python train.py --n_layer=12 --n_experts=192 --experts_per_token=8 --d_expert=32 --moe_layers=[2, 3, 4, 5, 6, 7, 8, 9, 10, 11] --normalize_top_k=true --routed_scale=1.0 --balance_loss=0.000221 --init_std_router=0.00852 --lr_router=0.000818 --norm_eps=1e-05 --beta2=0.99
Below are experts of layer 8 (counted from 0) of a mixture-of-experts language model. Rows are named router (the router's row for the expert), down (a neuron's output weights, with its number) and show model dimensions 0-159. Each number is 500 + 50 x the weight over its row's rms, rounded and kept within 0 to 999. Numbers have three digits each.
After each expert's rows: "raises" lists some tokens whose logits its average output raises strongly, later layers aside. This comes from a sample of Wikipedia text that the model never trained on.

# expert 95
router:498477575472519475478471488444477582475514497513553553570562593537451489478495509527503443471526486582500484480667486509503580572527515501583527457503472496540504494522386489549495459494547496464563562343482413423597481460526537488518525441460411524535446464551589487522499579498511534533420465462562456504456538543533544480579539478449441514538409457569330484621446507482512584492486476520472540447474545460494495532458466573517516430520566494541423475563475547501467441525484425
down0:514500459406437452475474566525473604449432437475544526594411495493545507530538365503566521485552454545492530494478528613489529516532446436477424466559512606627413461428458485508392488513457547495530500478549511457464507475515474509552575437498541500539587449459516555555546494500556531543537579432455540515615577463537448511583426493481450466432502563534537486527462594519463434477467540434516524472481461526602528478515494537545488444404579516404471494459506478558446489561495484
down1:511446504467534472517557505474518450544511508488475535382571445525477463491494442568599508575499516498481496472453513509572435558481541467488387548486571499479569411486456530411511433471464462479533500492537569460488421584458547538420556506505420534491517498571506489452421563540583485565460509551414538515427460486485596524397509474400463505422569545498501468531477540451571563581594454497456503480462491491490494428507532396531542499559418600528503593488413441440566485536449403
down2:394531564472481508546591539453478470443625511517593511536582521515500508531444509396467489571542589577462516443398556523606474499514537558539549539471557420512506447468496465556577585571526543541450529502600542463589489540436513412507515472440496546401463578474496462557424525428492488485460524472485475530523559528505497553473442483490457584434559499525540491508516598467474474551471508471562491476477527464469419446503544504501486521422514582513443541521536446499592488605387556
down3:514425631431432536551518518515535498505557538425549566513512384493495501536413464524528518437493554467445604442540458431520476453485526449506569480477514551488466502451409420519460596522504505456405375531561432488472523536479481482566531523468544510430462551470534499475506531450422422555543589508556511535498545512491485605459537476438549428477469539488560461516426528541469444476548524511461483444631465450468417556422567469539470503382522412444452490479595496540467481448490496
down4:509481488468469440389500544509503498543505362498561433515518317522440520511549569528617494480555521544567527497536480537514465430566458552514510556430476466494552468555514457520458469437497428475402525576539448523493608460477457476575466480503564534555523506486496501528538485548523513574524464463511528472555469479454479491471530485595548576570538513474477485441517475567477437571455541526529539534451469524552634460533457453501508624662435443427516445486459524491446493485553546
down5:529574422520459452446456522445572495580510494480454519578466500498560459496514514482459525468496431571453428546521434516498512454492544463495564477459419470519464542456494428472503509467495566472430476459538616471512495505521442502533519509500454567600623503384417468511492510540470489532509491433458497459456536545548481491481508511502517483497543476507445449508516561515457453428465592391461472450355511517565538519558499520523340459479552597483450528349540575479417569567510600
raises: "|", "-", "In", "The", "\"", "With"

# expert 128
router:490501566529520462454558572418475513523520505469528499559575463564458540522431540510472487498506547525528534602578396556547543487414520572477578517546495533472504530533345461516525525566501469482513486457522451540581489444495533546541525419477436460481500438497569487509438504476501488504526492487538504476542520488527566440619516504468447551522460516598369512515372458503593557556515468492540458560491543532524504591537484485500582520632571426426447542481383490495407444442509425
down0:493536367438554515551465441474507505544478556582567497484461543638509473404570509468488423568531516468451512530495557392554489551459517507491561487533472599593503428468547539460508490494496563498501481338437507511511480557543509481567499534479471540552430478547434411487568492456438475449476488475503590506556555486554504423480417591581581481511487454523545521468508503518500527430475544431565458517553504472499504518538470498448418525621582471492511414447508463514489527485550626
down1:505504492450538508516522548566461457533480527472474503470543470630517487438490464514545504534447427518523518478472457525524509546469507507512441474549456468442628517513491451506476600447430447537539575536499516359345454510515602539434543515459511487486467399510447557488516537435446465399471368553524562394524480453457457443534500449537485496533532505531541526408442515515520582507580435439513436546461476476451478630574408592524507568550498494469520543472498493444554478516574494
down2:445523451428505518525538585472484546471563521529467583497533471511581460392466472507564483583431508565516363434516458525489402534523465449429462463492408463502497459514464546550481465479457500579494523368458535496458464457444463531457514593581437563462458472528561512500551480464469443542537537493538531470481488572513478507483480471408496415559514494517544466464509511553524560541401511498474498405438464574517541550450359470496573479470592556561539479471530548641461557583490526
down3:477530527475468566525545480498505374492482494511617527510559524481554421478595458553582492503502406504545505492467552509558509422477492496487527460541516407527487566528495532556473537453501499498516488432511557468496414401480527442511554418456529477417480477476469407502486415537468511447569547465559446562645509431452502529482566532555491490474535542574500552504495480531532511474588452592499549501499500484464513576512630518602517442424433494446396456504531478467563602571629519
down4:483453497558484545471503465518532530478509513484478428540475500528490529498482533391531603479535508501545543431517409565486571511479473605393464479460522640504462542484508426473476468531593473486579530509473566526502530548473423525513442491481521408498491474444451463618449458499530491466551504492425608474514480463538475518576471452509527451591508564429426524534426490530487591570477551533511430570504552481530410513458616513528540416630492448498506469504470404488444393443582464
down5:558501485485607458529538535421574439447483652514455513586355509544502430467458472484494414457506470483525458472511584494615405539489467577553487385489474485494431484517483475488488536504469521460575521487480592558517482484567482393526517438444453471541489552457465531626502464535509487583539543396559521427538500568502532467525491561492532567543536457518414519569483524514490434541531461440423514417530515536507543505482461535488530534465464552477498472476502435422502363520548546
raises: ":", ",", ".", " –", "colon"

# expert 164
router:536515540541514475433504609437544556473484464545529620454537481537468482463505547554539469479483527557563503509594477500512493469420471455460483471584467526513492524502531413475519462513522539379463489415529463474505555485508472523486544555416424469483548443528517504462508602525520500471461434535507521490478570508510523453497574442481370542568470458513341508598479439491451518629540540488509412513430571509495565477469474517458445570587572469425348581508481454464447482482450552
down0:514549525515503562543507470463538485537521442476456414488502527463483456545572406482475598530477436500558466535460482621502450423567498528466465452444531554550431483542516519474467487550516497457447549601584492539505417575472501442459445567494473586470540507425508565530510483560534490499507556533427478542513574480427521435431493558478497440514581474492551445515440620451505457491471433500498517359495451439523545445539512448478478446362492562511489479481552569626552436504571383
down1:477503500546413562485495483540486627456495483478455420410533508549433418477600410484500565481458546631410511468444532506460473574505484544399512512540519503557510377526545473416499556487588495605557514460475545558593495603490489530519530498517410508444507464454508492458544500483499571540578425445550531494495483460477497471435482512564409473504579518456574541524550457479538506485475415515499553492474427527439492514455511580369486482503578538529475564473484524515510556461531384
down2:498418423535538455492521405540594514467419504519537597569508503484534427436492499508418492445541554473509469487525394521443429507452513593551395579552537481473531468493553448436477526546599604552418534529483486578488525425534484566542485423321523592421509583499460545494484513479477474430519514545481499516563522531555544540401517557436531485493554485486477486504574551504446595516521535458460552504530531538508453495472487458523492478444509484416465506572511398560494435429516521
down3:425457504544531492503582462584524490454401524449482488408536539536491448455565414471492486407423444435498625442439407556440509530468438528569525448499585505490522484504445468485439466451511531560404478523428539528452452503489520577478586536518524605498539492506506481482565572543578502528542443423484548556427561436449487477447513438413505464527482482592387501511465467499500502483458485589520536460564536452374454501458457565474454489445577499492431485494584449551449533471448533
down4:473454534401491461498457485509496559533536526465505400615472555576491496545437505561479478478424482439567514448526537443510493534545489510459472495518441504519428532425489552466484507554457473568414515428521463562408530442481525514495443417560527515512501436462407521520482478438507514502573499498487567605419538508504591424581479500563464557476569476506552467436535483434520407407410480540425559550527520526496599423527492487590613473582400378584530461500468530484491483452510479
down5:523520501512507469576525534483416514478507489500564444704535503580522489515457475556455486477501487515589477513480558515456485486453455552525481504503565516491501519442533560553509501543572487586468532403497455469474524462504457528540489481544407500388606386553413530557500486438456510520582498495507504573516508514541496497579454494522520613494563453529587483420592517553493400497446478508552551522512486498480536528501500470569598484706423439538559466457437485513505505474516475
raises: " His", " They", " At", " However", " After", " In"

# expert 176
router:499504556455484445456451514490489555482487523512516557535534634588435478460480487534519443469516497618476530506639487488521564565511510547537491485512474478544479460551331473538503491537544523478563548323463400480584488498568552499516528479450391519503513408523572501540470551514561510484428475495546493473474531580514547453592604457438427528505438482546371466596481488474492533514520449483497507444452524484443512452445512536452566456571541457546441483569476521487472436508473504
down0:523481496571511512504518492559528585402497549545528485450504512497585485532470475463407415477427469504502495556576417413498553514442546468568406589534535545601537458503521593569458487504522468504557483455406470527532503481474529495512570582527552490527443409583543515468499581502473505523411477561615455489522488553514518529361452523507546438596486515511497539455594599460511514443492491506500557474526470601463492570478509512471472459620568508547490532498579452412577469551555471
down1:511451496500402535508527540408615463557450545498471463424584462552589552531503478399549465536492478494422554452563507526560474467421484496519524454509545451576383485463575495460520496574469458490490510505545515535528594480461504471457576522517519431410560488480455490520500525507552394446557560508448482444467552526466538516594389409460548443450527493510505495580515541445469483507541518493489427501546518489489591499569393488481476489350531503447510571463528429558410517516607528
down2:448491512428518513501537490466463547418496509484538498435548498433615478454490494515538524458589536501472532496567603498401535505434574439440499532509463442575546487497471497569482495492490399459583449529472544516498530473468549482489435569481575478462431514577547486442539499489508502604477457495493382561420509483451441405455567428438552442513600527494538518495465486538476478487540578598497559523523446563481519487400551440515470531421577522446482403572524541546431524399620545
down3:460500487490487509539509476495559375441485488428419470470515480455533550534452452467452559537599500579526522502542600479485444484547455512521581457474516390411425532497525406552493469528541508528404525598522516489477418509455517496553465380554520511469479608400471471483500583472472553398408518466550451506498506591429538528546504407490594556405538481586432412537507535490506465464480511520538496499487512471487493508569449481504473479507464587512492550494506454515483378517438621
down4:498410466576514471615579488583460495502484534492493474507535427522498520508478511554437417426539485532534534543486487442434462365479472514507508549577541505455536508622510454487515623537523422465556476457487470508440492500550508497479554461459602564495471592561495558555365451447463462434461521562536461521502502594530543479482407468413575468561518560513476482509615566445505403470544471486550452449512576534522484515486630407489446456521532550519551489501482509519485451495424514
down5:477516508551538533497456577528347520462559527490538554468390558478593512464445516499494431524432620478504464564512587432570463571524537464411440589588453490539506469549496555500523517441494500500576466480456522533435566436564436518470472492455471488493446448477535563471483441549496442574489502515547484474489512575450519490479499489507459502452659574505544502442401492529549505489499589585477536478524491508519509387491558524375544453493568456511461416548556419544501477507570453
raises: "-", "With", "This", "|", "There", "A"

# expert 71
router:528548506548468509440545534432539521471459435484482611476477500584442451434518510573530470477446515576545470433507514481459570464458452415477552482559466511478484512463523411507597571530467493410471481417463452495531540518521497551584499483499419490477482391501600519465500579581518494458516435460521535461503599561565554481552535485477447469540414488541385509533448456511492451578547555521536451472408564396496554527529431525528463577617492494434381460575462463490450539471448566
down0:487462527500511406473440477473518532508496549430539542508479483539513520456482483541487547498455496514414490517502552360503552604439514579515402550526412568519490505545472455439443487497400519446437551355451533487494491512489477502527499408476473447539412556466496483465482583424559481539444570530538555464496502582522521506600542532447591622417477470482448407432499446561465448452487505558484519387515475515455471588515488495580526448554474448491526472539443410441436532571540455
down1:527451582509520411481523570540463426511525471441500416559514529450501501513532531487462538544517436483641554486524513599513462567588511581521498431508518462484527561449551478465425520465469448467422391555577613470459478472422506432443413543513440522545512362403475447487509501547489530527518494516566500550494441477511482461566610579510500580570556521549465510463576476536489479481414458570439464470531434451551467507504481486544437446464479452527421489523557431477550480562573429
down2:457395535592508564516479503498548510510496500470459491492571465490597485504485556499440558476467418468492519585557471434532566451566534479491486487473574398531526524535430562498435471474563558543518459525596481512565526413512500445482574493508573487500452472482485540482431493395414518555497482568535480593496424448474502488519449520572576554410519485464545538521366476469562505417526483516460492569509509478521588469526532443445516546314565576579575510467426488510517412503519525
down3:551498507417505489521473532551467573490463510420460451627457466600473481543442502517536460562476512498561556508506579501425459439518536523452468573547459540473451490535577531491492483501513485582408434339513488501536475468503486492550443496524468535367534340501495590511433513466453531566527516537516563614506541515494518458590503508496452481516554532492493524414572501472584501458431492472506512501465399490530529447538493419544546489602406437631426478461516528522483526508540501
down4:446602581452580460399454530472486499564560466511475515444447503506488494456500561513489530547448551465431510484536487380439512593502567534469446470503488549542515513508480478492557533435505453415547509467507539435593509567499492541591407494547461443423572450484488484487546483532471542454505517552477581514582553468525465575510569431344505494619508517474504544432464487503461533470588563484405524399496392466468488538541533510516523443480468610592501506447522514549449555474535585
down5:544522580561488525549518471488560483470554575475464449550514543563499606493559529453466541473517536498505421475380483514514428533521522493512497410541397483492616515581454499482524512464479564428486484512529597540482414439510439505547468475499522503512481395551517495554506469529456362538535523530501520576534399525419491571455447548547513539383509480598418510583489466561441464579452444516530547508457574461460589449573427512459447471490508527541509462548471515418533455410447435
raises: " Other", " However", " They", "cio", " At", " In"

# expert 79
router:490485507551527461446530627433545515465525456417555605487576483591443480459512542597548517496503511618571488461585483485478516481460523455524551500555501502492449486492518446486547513441507518423485493456543454525581538500532487552494514539455442487440500467545509551448444559533517512531399450540517455474498536564544581495536608501501428581547436432509381458547507412566470543605560543518486459497459581445569591524483466502443500536593610500390403518552452440488492494490520554
down0:520570594487549559535389477591478550448550421499463513496541524481408458423479501447490555456478534412460486465469481474500555551530457450479537515474544481545411511587552562543521371495539509601469518539569481498569530539498506536589440507483594477528499587445411498487458461533354510498477538476569492569506565437562477564437485464464484492542434520435538506521446593462423462487487592523554574557433506503575500402560500559467571476478486422550504467457490519560509570465492480
down1:471553513553557437563487545464652585534456486501536613460491500461558479544527497407528495436593410531420477492479487556512536449501457494535449531484502471409501505461472428436476510470548481553476516502521504493530493607457540524558487496415542508542513569494504500518495516527554438472493510465485414461544517546581479519415499508470521499576508575507452468562518519604454547495583519461474464391513459494541511528452462492510546442570587623322429513492477363433466548484520484
down2:529451543542511561550635523438537446577363570533484507496381431464509476456442479495442494511482505535520507461459506457540498406517504533559461538563487452443446555572498475472519616455586494399519486443509509521505493595543495526504530529472491407511507503515505558524428629471516474571472431520532478562529502497499393464457491537472561457416498448582486516546576462520536529549438592440444431427447514510626432531462516458499527548465551504395460560522481497440479492455464555
down3:588455405571454435479493522573592489488482503483509495503466481484414536529476415491465490578462493477413580558584510518456479565562553570491385427570532489382537486567509495542535452500487581461473541530545514534491529464508492477427497465516474430503450462440448459413462510540534434538440415463486536639483490441508495508493497497491559537484521535483433438422537465410500468488521499516450465482526597594572425475547443378553483463410438555515571466561550526486477418542437525
down4:532444471523539472507439515512473527414461445516506530578503531573466475534527398502472456605423454525536477531503495470497449466489443545466403486541553579489523460518632579544469479505596542603477502430521479529406468520566418516532478461425567483486557397500482472504482571490447547407579462468483499598582511449536503498618440493468539569554517496472463502429569577502475455469433527464506519442483351594490437497498495430499506509529574467546441503541483400509518565461531478
down5:502470498470500535441406471508530490419518536437485480447519559494513419419537479442471568441545432407573621541477461517520573548459458471525589519535546440555485468468529572582540473518483466501458541471457458506431477479466440514474475442543442560588543474490517429541480510492504489490577564511556522520483414458379493584582528459624441515576470500493569543553452472407551466506453450473524553563582489490558432399564481586542603505531478457606453557445521480509497503552502466
raises: " However", "\n", " After", " They", " While", " Also"

# expert 86
router:473529581529497503458509632418466479517495482470605523572557489540460520525506533566458471497488522589534564539647437490467484500450484531508604527552495536473565510597433463550550525515468494407530515450511456534591528446594535577557479499525468511465446420550597498506431537519541495471521449484513474545564523562598645476585588492540415515498444475477473545566494476480472492503490540538541499542461582476460459489575514505457545532609565470447429586504438551533477452489438470
down0:413560490475567464440533457419492507462514487586576402534433570474486494545490509494548446475560531486521438529488533541546491516465473510570450564535546536529519397560504532520497562502521498527534489583599464502423530556407497485569626485491575495497490554582430507512532376488561476463463481561487440543431492456542496512413553571586527470563498445443406462580550513543515486496527475572547509509485464563459493500635497491446539494470593586483577539543511436478482542365497461
down1:419476406384495503515452451588505603415569522472495569563535459459566551480401542429450456479452544494535496476440551460510458485515509428476494510505546449543498504407584489488441457533584459503480526437568589464508537508510469549536497562485404599512442541492398480547568553485531560548563514487544543474431593438451460544431445569473537511500494487545487504538495483423576409619496422528464389446458486546469534490455522490500558482496437496561436521496555504557472425534535552
down2:552518467459460478444468477494468445474474550459508503387553490452549538447418459521515489465466475544540519553424477374480466481522495626577475502477486469516487534462450441422500454535439503474501453561421509470460466549473441502461469526481500383531571468576535484593495532480533501494446517480494517469581502450536556512480458541419576455438622542616411431531489473536552477439563446424543544465470463523520562605399450541517504531561462544603439529540518567495527533392600482
down3:460437532518500406466509488433529472434515497511443601502468492504491520562439457479522502465514456442543521542563463523430514521489513466461442550493439529597499453463453493422421486432451472457519551454540324506528529549451430564511484505424579463454609503559518439424378467529490553570435476485485452434445544612562461466447451568534478453497478463562488561566580527484575516573520545448497578527517497593410504552586546548486399468558536544499527489514449522460488545509441508
down4:470540531508548576480488517545506512609520529506528538531447439499525410463529524567503528540515494440514356509526400503462458572450462418542547512557533528475430375523451488523427595533435548454497497546529507503560505444523491404567503567487394420510485473541565453395518522552477445542568558535454476657484618488499489406530568499481477487517485419496479501502568433531402453443607508475541515454497506412532473458564503539517486466576562538489463463493516523479473496555481449
down5:477453479530480521473570572503535569512546543504534506399434523514600549510552579431544560591503567562520536518478417494552535508519502514528402456508442562497528580407389512451489525423411494430473444428469414502509514555514494423469514563567522544517579469510483473520504475495546574508483591459530559515524547481521526497568574557502468573429546506508450458445502397509571460583512448478392411518414489545523478526484497539482412573544454601493554532452555408447450536483551530
raises: "'", " and", ".", " "

# expert 32
router:506536586543528513421495623422466518511483484526572566611516465471472531516560492507527468496465475577584465466539445545486545480454451449471583598554491491453537542502468510527511500557417479433474580365512502542615509462509470531562538539568400411452461495552495469514430534496540486464541430419481503483540486507566605497592549528601414526561491401471477530602477515461464471522443532540616484515521514492492479458553489496464573557622516467501521569503529532545523485502455438
down0:536532517471454445539470374495466459518471514485443470414442497485507504441348505467573484517532482423494587456549555421484513416499440556527422446427543576442429520626488491463586532487497518473445493342544527512436484529447444472440467479431440567521530438409534521470581419510537551602491536468563426462526507474481463554471495457455471540444508498489490464509433500463513503550533486410443518495442497491556487511495388557566490481570426508587493506475551462463490442424513490
down1:611483461425527436545477551523500515553571563418503545496470487539569559571414455455499464463496424494431507506404454497484457493511508503549438496416411581501505459483484505474550485456523566550416521371460595501503415413485455571468505482538515470482460437487484526531487533504508455577511411495491548504516493507489495472458530484492612478428512432644468467522568518442545439511486407421596462456532536508392538527549541480481541475563562523619484487603450453475454536522435498
down2:492483547516521556537532436591603479539458473492466541423460544465536519494474576523429417460575565498491513369508427468440412548490467466521515495538558464525451516499444504536613524287492503482544468429454531482473527517463484582456543464609514507544506464507480522535427553507545479537501448523466477465483535424418504548429443489449430448423513468495470532588561483493461497582498462539513522463530545448435429466457519510520550513645575384505564515518467498478480481497477564
down3:483501481442450577415478554541519567517537383453474489472544493576466486520435519477556568501509551566461558545511537563619531589512563561570537556440471531490446460499501468485518534507575553471467494638522470473464473476482532494461466489478430569491466565431440462540479466459500479604436510536554489543481481477454495519517545591506496556468553459480547516433512530430471557520552425550428506578414496450523492572528495495584404588300430524487487472421475451514449512483493561
down4:499377483428447451503335531576486507513508531459452517510473463490430423529592543571454459501495562430418593488550509470440478461481466559495521455439520519414422449584505491492467501457496532454480519640466462596495464515529473617523405398466560538509435620453473526444478457530527496504534473464528475584491518484459522455460477492446500478464434451547573490433581448454455470532481476523468530557498475539481442386468536423450541445461465469499473544480558460478461498454535579
down5:446464585482571453535533526482509477397484423472556553611438464470512458432522588555414469486521559499557443476526530559475537447442474463535508551551531420533450534540461414486516539494470485461521499585535517567454530476518535564503548469505554434469425543545540545493442513501481519456520536535569478557506490575528510536555478512458503479424458531443603595457454543441516527360554516502482492541509587529446378523542602526542503545376511484378544492468505492534550460503357493
raises: "'", "’", " ("

# expert 5
router:463517546508454454455511560470489535533488468493569462560514522622406485521403535526494427535475491536482486567591428532551523539398448549550580503506474472464490499551382475514549503502428457485516542473550450543544493432528529512512536455496352487551538448531525514497424557516520442480440496499541482502553515525541598429587558507500406569501537456522398486506458449429622533564444437509502519579517569463524565502464550458451516565650581433445457544549461524514467442532511477
down0:489557533455489492524464478601479447439448485462445511486564511430586509457456554479449428457566427564581499448516493550433464635527484468410506493481519565503479529581502472587480493465437595510506583573590534484508457525513473556509493486487592470548381426447434547503469532450567605487529593569532484540511532451466494532503458503485467533573486517521564505538449505425441602486505554517487515547473524476470486426422532474462476534311562515475534472456455529423463518423495491
down1:445478508457442541512474545559485517528436468542502451493461495538537570525527454449528490485531468552375539585408395529619496399475551414521486416473565525543474522515431529424497525566420511535542439491525565447485467450439460396584578555541496513458589480548566474512571489522505454641525494566401559506478430519462510553533472518482511494467534477428427508475536495560596513475525460454464482513577445444443468548439515499515466475555582460522450484481396487496455442566412489
down2:543529531443524562453526551471499533518562471508481528495570479550544520508499519523540481502540561435538526345538462495400509528476520424501470491444517542518636480451541528359490463557578512488491572455493462553419531472466493531466575558472472583427449360512510447433507467521521518511481469559400464482492530510541468564490591449535441500494397494518451553508481428576518493424538447520513442436384466529424475406518611465538459519558504501545526547569482495521433546399475525
down3:488504551521447493378474499550553516497463542526492500444459522539459551506513508486537490468417649523440483522519464509498455481543432503489515558495579384489502494513551562482593542503536506514493467578665375480399448485484521615560460464619433507553499552553497554524522481486519417475417479407568431517455573541531616468490515540525443533463405501456492448485507526526447482490486505492505421503476609605531539503469558469485520545418490569455521560525500532559538466468486490
down4:472500415504564444402422434471536512526532508444443493452485547492562478438519493528551536547432481565498500498542570484419495485480548452599495506492549491496452416441457397537510497448505561505450506470464529466512607472528544551467488536522407535555494547616491602538510366499495494471574482423559571475439524528518477545546474586506521452600428503568499510483513524500462476399518574589588420443575553441402428542465568465403468547558513521505550503529558549481439476499537505
down5:570438498463534592502486451560515529580550478522473528473378458529444502454488474504499555524516469559537501482528509480419562554567468541408447464481460492552464513568569530574422491496399586557476522468465385502532520588506431410463442509480585445415435474501478380434471497460461492520532389470490514496495554451558516454451529490526471452448446550419557461581535484479512535495509477577399485513428504580507529413408385559486488444596499536504513426552534507481492545496550534
raises: "-", "M", ",", "'"

# expert 146
router:501519580419466526441534618458438495517459489498482489493594509475488504482481531600494432436557480560501554520495463525565468522454501523505574497486426486481576529505495435506528469514468491449502470348493403534603491418573453505452514484515420476518516390496546522560464526459521433477464522467392519455534567464558535510521574459448410530513487471474387397559410443479477499501517527487476498544391510503534553490446504601444490526686546424498505493483458439516485443461536486
down0:554466378544510520428456567466515443400516553427527526501493481493542502477395499491533568473507510487456415445504544451594461496536518604528437551570480444502513551584462597506520522516455556465394452540525526530394455573492465483595487403543475484455505541474502548526512453495487545567521506424494573518534505521470466501473551566539414586414476440603541497454486414539456504502603488490514505470428539584455525526475524498473487485479527508530501515542461595452543526386498649
down1:517508485415494547524429546534469532444449495503566473431523515343469480514527518506557565533539484531414469612538535494522530559458508607459485453480493524441427540448559552463476435541506491526493537537535540511433529586434503578549522421434468507498536562461388538485502475497515413417542361537456467487480472535482426472510539448498493534457442432495453518582481538438453546495478583419480530522527407527556449503475554503565592434408592503431445522422476578410486494467503481
down2:484576452593449568513525502534424536475494531490454498444445540443464516478572580489505503547512499361504478475568575448522487501472434452512593574533500542450455532587534465402512537454568502506462524522478467439451461461510521436496468409513538567607472497448425488472531408550481492606478525475541460418545417476514553480454506446542527507537376494428501545543515533505536530473389465519489529471447452526552521450630503431610497554483456573509556481434458612504497481534416536
down3:578451514540527453523556466507516538619369404566515477588527526481480599470519476413442489495482474547418472469523575511433488562418537532589464501544496419528553579409483466607523498392494526532405474518493451444509443464398533446446472471553604519429512509472491414440490524545491466416508457483622472589515488566468487459506505535476544472571449543407476555467563495513473530488579551508493540493429526472498525520526511445533571472483539469528541530426426566509466490535468540
down4:511463514459514439482489492497462498456500500459516465414501518452516471468452519490537460476540598450480568510509493522389518507545494482465526498485489410462554498441547489517451436504467496501414456526452476490510518433485418534491560484528507524581499619487478497620494498548586454525530568499420565418537480555510570447478582605580542404439451487464506609482472443455486558582515495473451524319449446603464554437454452515426551478458394534567472486549500553531563440495419445
down5:448473491507485522448461494445484586539481409432440546556495486440525633495542416435423542496516508495567513497486531547491453446444403474524433453485409555494456558556548494537476454464510463544551498469495501472521565445482404501509459474491555435530499460437510529451521554459545518450554542525539360548458613441493461502508436536488514635475478503476521398422480540519551468488450483564501439455526522496466503420554523457556561468407451463488578513658474494429578531543572450
raises: "sa", "ana", "ador", "tan", "gal", "la"

# expert 155
router:542598565405496488412487560458475530528526472495519528541523485528464584416462574546557446426484464580475532541614429464472441517472499566527520507538483509517536557507442543498519476539415472472530490405509468429516514513571478511510498432527460540573486364526505469529475481466565455512516521485538552448507563516488514477506562504436432545510452443406413443539399554430506546496522581536491514496463595476511585530484528520495493463669520361567416551448437558555553446480501510
down0:543520509447428529532353464542583478532457556468505580534470466655487502508445526466584491469480495561428474478493417418559477490505524454562518448539434528518526552457511401486564549547449517549482544430465518506483460437602495509532457420471486541509476517444524463553499475483581514514537458413509507455549568442570511547494537531454526504589569545497474594469451477498408542578469525472433589576497531577614599549421452486484526480526474432505503541503543407523441431537490447
down1:461447511432418532440544472517482614458531447479423475500508520525547536555416433473559514549559451565540487507439414464514491530528431586581528526448540510535485522431439485495458439504473510530449530450472512571551502514450502463475552588374563485520525537419536424456483514541569513532435530475574515564448504527428518456433566458487533550475505507568504527508542440511405507535394510501528545407565599607410480528470504433457538502494432471426547565528500488403478395522567418
down2:461544525556582468516571559464557547507532544501489398478546538446559532518546594559534508541511472444510505518519455518544484546518497579491454454486518560488518551523474562443436478600528580621504528484514430376434490526566540512490462512499536395479524493547439515444519481576567533513518569628535520600480508445364563548391497422511605443544484499503473533510424509460565474501462548468460524491487459569545546422448501582479520591553503591549525533518527600486498475486556493
down3:476472475464514439508468494539556516486558482534434550488538482429424509504622446492438539522507482454539509499473515443454446456513514485431502431512467569625560485581531497557580645463516542514508560611497618480504482461528452518508458492474521489533570525432569445457497422489506509504440481449557486471446514520417468415457491498486459536463585552481466543528463581476393504540488568518513507472560436400553440480528524453463593439317546476480499582496507473519476511581473414
down4:467437575527551609493453528531602495514459504525471524473409542517526445511468523501530480558477583460496487493495489495482494545465492602532509487524535544555476425676487485588441434562515482481517554573467508451447510485502451474538602471538546445541550547517528421517509557511511581488486459497425433480508492499560504550548452442506549529482527521567462483573541395513515514495490406492502497646481454422587603517470531513495613496375524509429403497526563449524455544556487406
down5:482578413496506481534417482534469475563512510439510526408476554459514598527461537442609434496518513494479586511524542525550439567445443463607500444490473513523491479490601489433488604404444476498514521444515402557551332496514482522542500469459485499492504557567463496438476457519599402479502499451461476552477458560473515497452542563532499482497509472499528483491567554507441476447441468479409442443590542556439526516496416487495549452585440596482445535633558555470511498448525446
raises: "p", "war", "iff", "up", "la", "f"

# expert 18
router:505543564510527451396565584451478507482453477477533516497571424572453497494414581602586455469501498610567475481563448492488510494488459552485539411553460502519516459497501417527515473535484522464519579439616513444546521465549539487587576544429519529493507476497500512565511522471498512395486590500545499390519498510518532452621506532454466495554461514534316466495458510463496455506555500516478512551489503500571535474437367530543492541643492470443428538585458556492497490535478504
down0:504584474563491464528505468450524469543525518533591536471510452490438541482519443437400511541569541438460497515501468490536437565490513424443447502450364491472556498564531401394525527545456463492461507564553492533505453593479520495493549502570530428560486552460457526481484481444409486463471474496396474492534561446509503513492427572510532456497601425660547579539562609448618483509467412520503384435544484495459461514544524476567479519554490542564498458543449471492467531589531500
down1:450479516456408503455426457437534411518474479432538535398532527450501441504422428449525493600542592501483548446488508474426474398442525564550536503546433420484545490549516414464468484506578567508497468489472523514507478452493524634476451512513349432567500548537504590502483578415493540478508460488464526374518557530421464432500582551545410447561539502568555509539459466512483512493397469491445508531434470407551511438493462517513497440457538485488427470486495587514485547526500558
down2:514501564453411494509466515558401469603535466514564506500521500552467595492460495480456491504551505506495564492465503436441538538511501558511568425556496489434526428505442473566515479483603517533523615564460466434526585577497384479492466417505535506517536463517479500493482543495490541488560512547565455510506527477498496524479525537469490521544497496533441505471467450380478456395529554578481564551532486445533467578609474514521463601342421506375524552517557531464422459406436402
down3:506482447525584527524528439539451501474550498588590496515593511511385552425531443496521505483543554484455484560537495518504556578478444530539590545474475529579442513470485502431561469471570475491460438420417532497521518560466589556482478415538593534487468465496446443555588511544522429510557593515498471508537467506595583399507388511433522449563485528381460505551482517554550441535517408510447490575554490486554496575462460455492481530569522390553533502470465440397459514443518505
down4:528532484580470491491593573475470465603435493494510532580543439520553483460477415468401467481572479516472453508455495459409451499516458499482592479534515476497560470449496423436511603516543561489532588440415502399476562507586461477464506526469396529530519503533548463574487619552461563436480482526515518583528550513520525548538507459450453579557521508494575431568503503542508457402503495488559490520489506437422436541525517558451416411605507456510514550481407588511550483519539385
down5:522538473489457491444444561459384563405460447541527407502589601518451521531464492499517569505530581530507477539423421521541582656440561517414477545479476457466475405488652484513504497457495431557526491516483507430509454484463503430554563555493511559534484480480515375562497522439462567504521601456525450503494486489565509536524549544514460486515507506449430413409483482507543453479550431493494477455476444550583506503592402501543467538559501585517435508410450497501491489535513463
raises: " including", " The", " "